Weights of a small mixture-of-experts language model, trained from scratch on English Wikipedia: 64 experts in each of 12 layers.
Below are experts of layer 9 (counted from 0) of a mixture-of-experts language model. Rows are named down (a neuron's output weights, with its number) and show model dimensions 0-63. Each number is 50 + 12 x the weight over its row's rms, rounded and kept within 0 to 99.
Before each expert's rows: "raises" lists some tokens whose logits its average output raises strongly, later layers aside; "comes before" lists some tokens at least twice as common just after its tokens as in all text. This comes from a sample of Wikipedia text that the model never trained on. Tokens count by the router's weight.

# expert 9
raises: ". ", ".", ", ", ".\"", "; "
comes before: ", ", "-", ". ", "s ", "\" ", "'"
down0:53 50 43 41 35 28 40 56 38 41 47 47 50 46 53 60 61 56 45 47 14 44 62 25 69 40 34 49 33 39 34 63 65 44 47 61 49 66 59 41 79 51 58 71 33 47 60 47 50 51 40 56 45 42 34 48 53 73 63 47 38 50 49 54
down1:54 64 51 64 41 59 60 62 46 50 39 52 49 63 66 54 54 50 42 48 60 62 61 46 61 39 25 66 64 45 60 53 42 48 57 46 51 26 77 49 40 47 68 59 49 60 44 53 53 52 38 46 52 21 60 57 32 63 53 57 56 48 63 44

# expert 12
raises: "ically ", "ology", ".\""
comes before: ", ", ". ", ".", "-", "\n\n", "'"
down0:60 30 55 79 58 40 64 49 48 41 49 58 45 48 41 46 47 52 62 46 44 46 50 37 49 43 67 17 63 46 72 47 43 42 58 58 45 61 75 39 40 51 62 52 66 66 60 38 51 54 65 68 31 57 52 42 74 49 35 42 43 49 67 41
down1:54 56 45 47 40 62 77 66 37 51 41 54 59 51 68 51 32 36 28 61 73 59 35 58 51 62 55 50 77 60 58 63 47 53 32 67 41 59 54 50 58 59 43 43 45 69 61 41 38 84 52 39 46 58 38 50 57 61 66 27 53 41 48 40

# expert 39
raises: "\n\n", "\n", "\n  ", "\n ", ")", "” "
comes before: "\n\n", "\n", "s ", "00 ", "000 ", "S"
down0:40 51 45 50 39 36 36 63 27 38 27 55 60 42 56 36 38 32 70 45 44 70 42 78 69 49 56 53 61 65 48 51 44 58 52 50 58 47 48 54 67 45 56 50 73 33 58 64 50 55 77 69 54 34 43 39 44 48 67 56 54 28 60 48
down1:56 50 49 58 60 48 46 73 36 44 51 46 50 60 51 42 62 67 33 61 49 16 54 51 29 46 31 42 52 40 53 54 31 52 44 55 49 44 76 64 36 34 47 19 34 46 79 55 47 50 47 42 45 50 55 56 32 33 50 48 38 71 49 42

# expert 53
raises: "ight", "Singles ", "tions"
comes before: ", ", "s ", ". ", ": ", "ed", "ed "
down0:57 64 44 51 42 30 66 62 55 53 39 48 57 56 84 65 69 45 42 65 52 42 56 40 50 39 68 44 48 26 33 52 64 46 54 30 46 27 54 50 47 27 72 50 41 55 54 43 28 43 53 50 51 37 56 65 67 66 55 69 53 46 38 68
down1:28 46 50 52 63 47 31 66 64 29 44 54 48 91 50 49 37 50 53 35 55 78 49 36 35 61 53 52 32 36 36 64 50 40 37 56 47 51 44 34 53 61 75 53 24 26 49 47 35 45 58 55 48 45 43 59 27 40 47 37 49 50 62 31

# expert 42
raises: "cm ", "cast ", "she ", "Years", "career"
comes before: "| ", "(", "1", "/ ", "0", "2"
down0:42 45 44 28 41 35 55 64 56 28 25 53 42 52 63 63 39 59 47 41 58 44 68 66 58 46 52 74 43 45 36 51 56 36 45 29 56 59 69 45 34 66 57 59 51 56 50 60 43 47 48 46 24 52 54 42 51 42 45 50 62 52 58 40
down1:54 38 47 41 50 54 58 42 41 74 45 40 48 54 64 68 29 44 57 60 66 35 56 38 35 70 61 39 34 37 50 35 39 58 60 41 60 56 63 57 55 56 51 57 58 38 70 56 61 50 44 77 62 42 60 40 56 50 36 50 48 52 71 50

# expert 63
raises: ".", ", ", "/", ".\"", "'", ". "
comes before: ".", ",", "–", "% ", ") ", ":"
down0:59 44 60 42 54 71 56 43 49 86 46 37 45 45 27 36 63 54 50 40 49 50 48 51 47 59 17 42 41 31 57 54 54 63 51 34 38 46 56 47 63 66 43 57 38 62 51 33 67 33 33 45 47 57 50 48 51 46 56 57 46 41 42 24
down1:69 65 54 43 36 59 51 21 54 39 62 51 68 76 68 64 42 53 47 58 28 37 44 43 70 43 57 43 56 55 62 47 60 31 51 52 60 34 50 58 73 47 47 39 29 24 59 44 71 64 63 47 49 46 20 42 39 67 52 44 63 34 57 45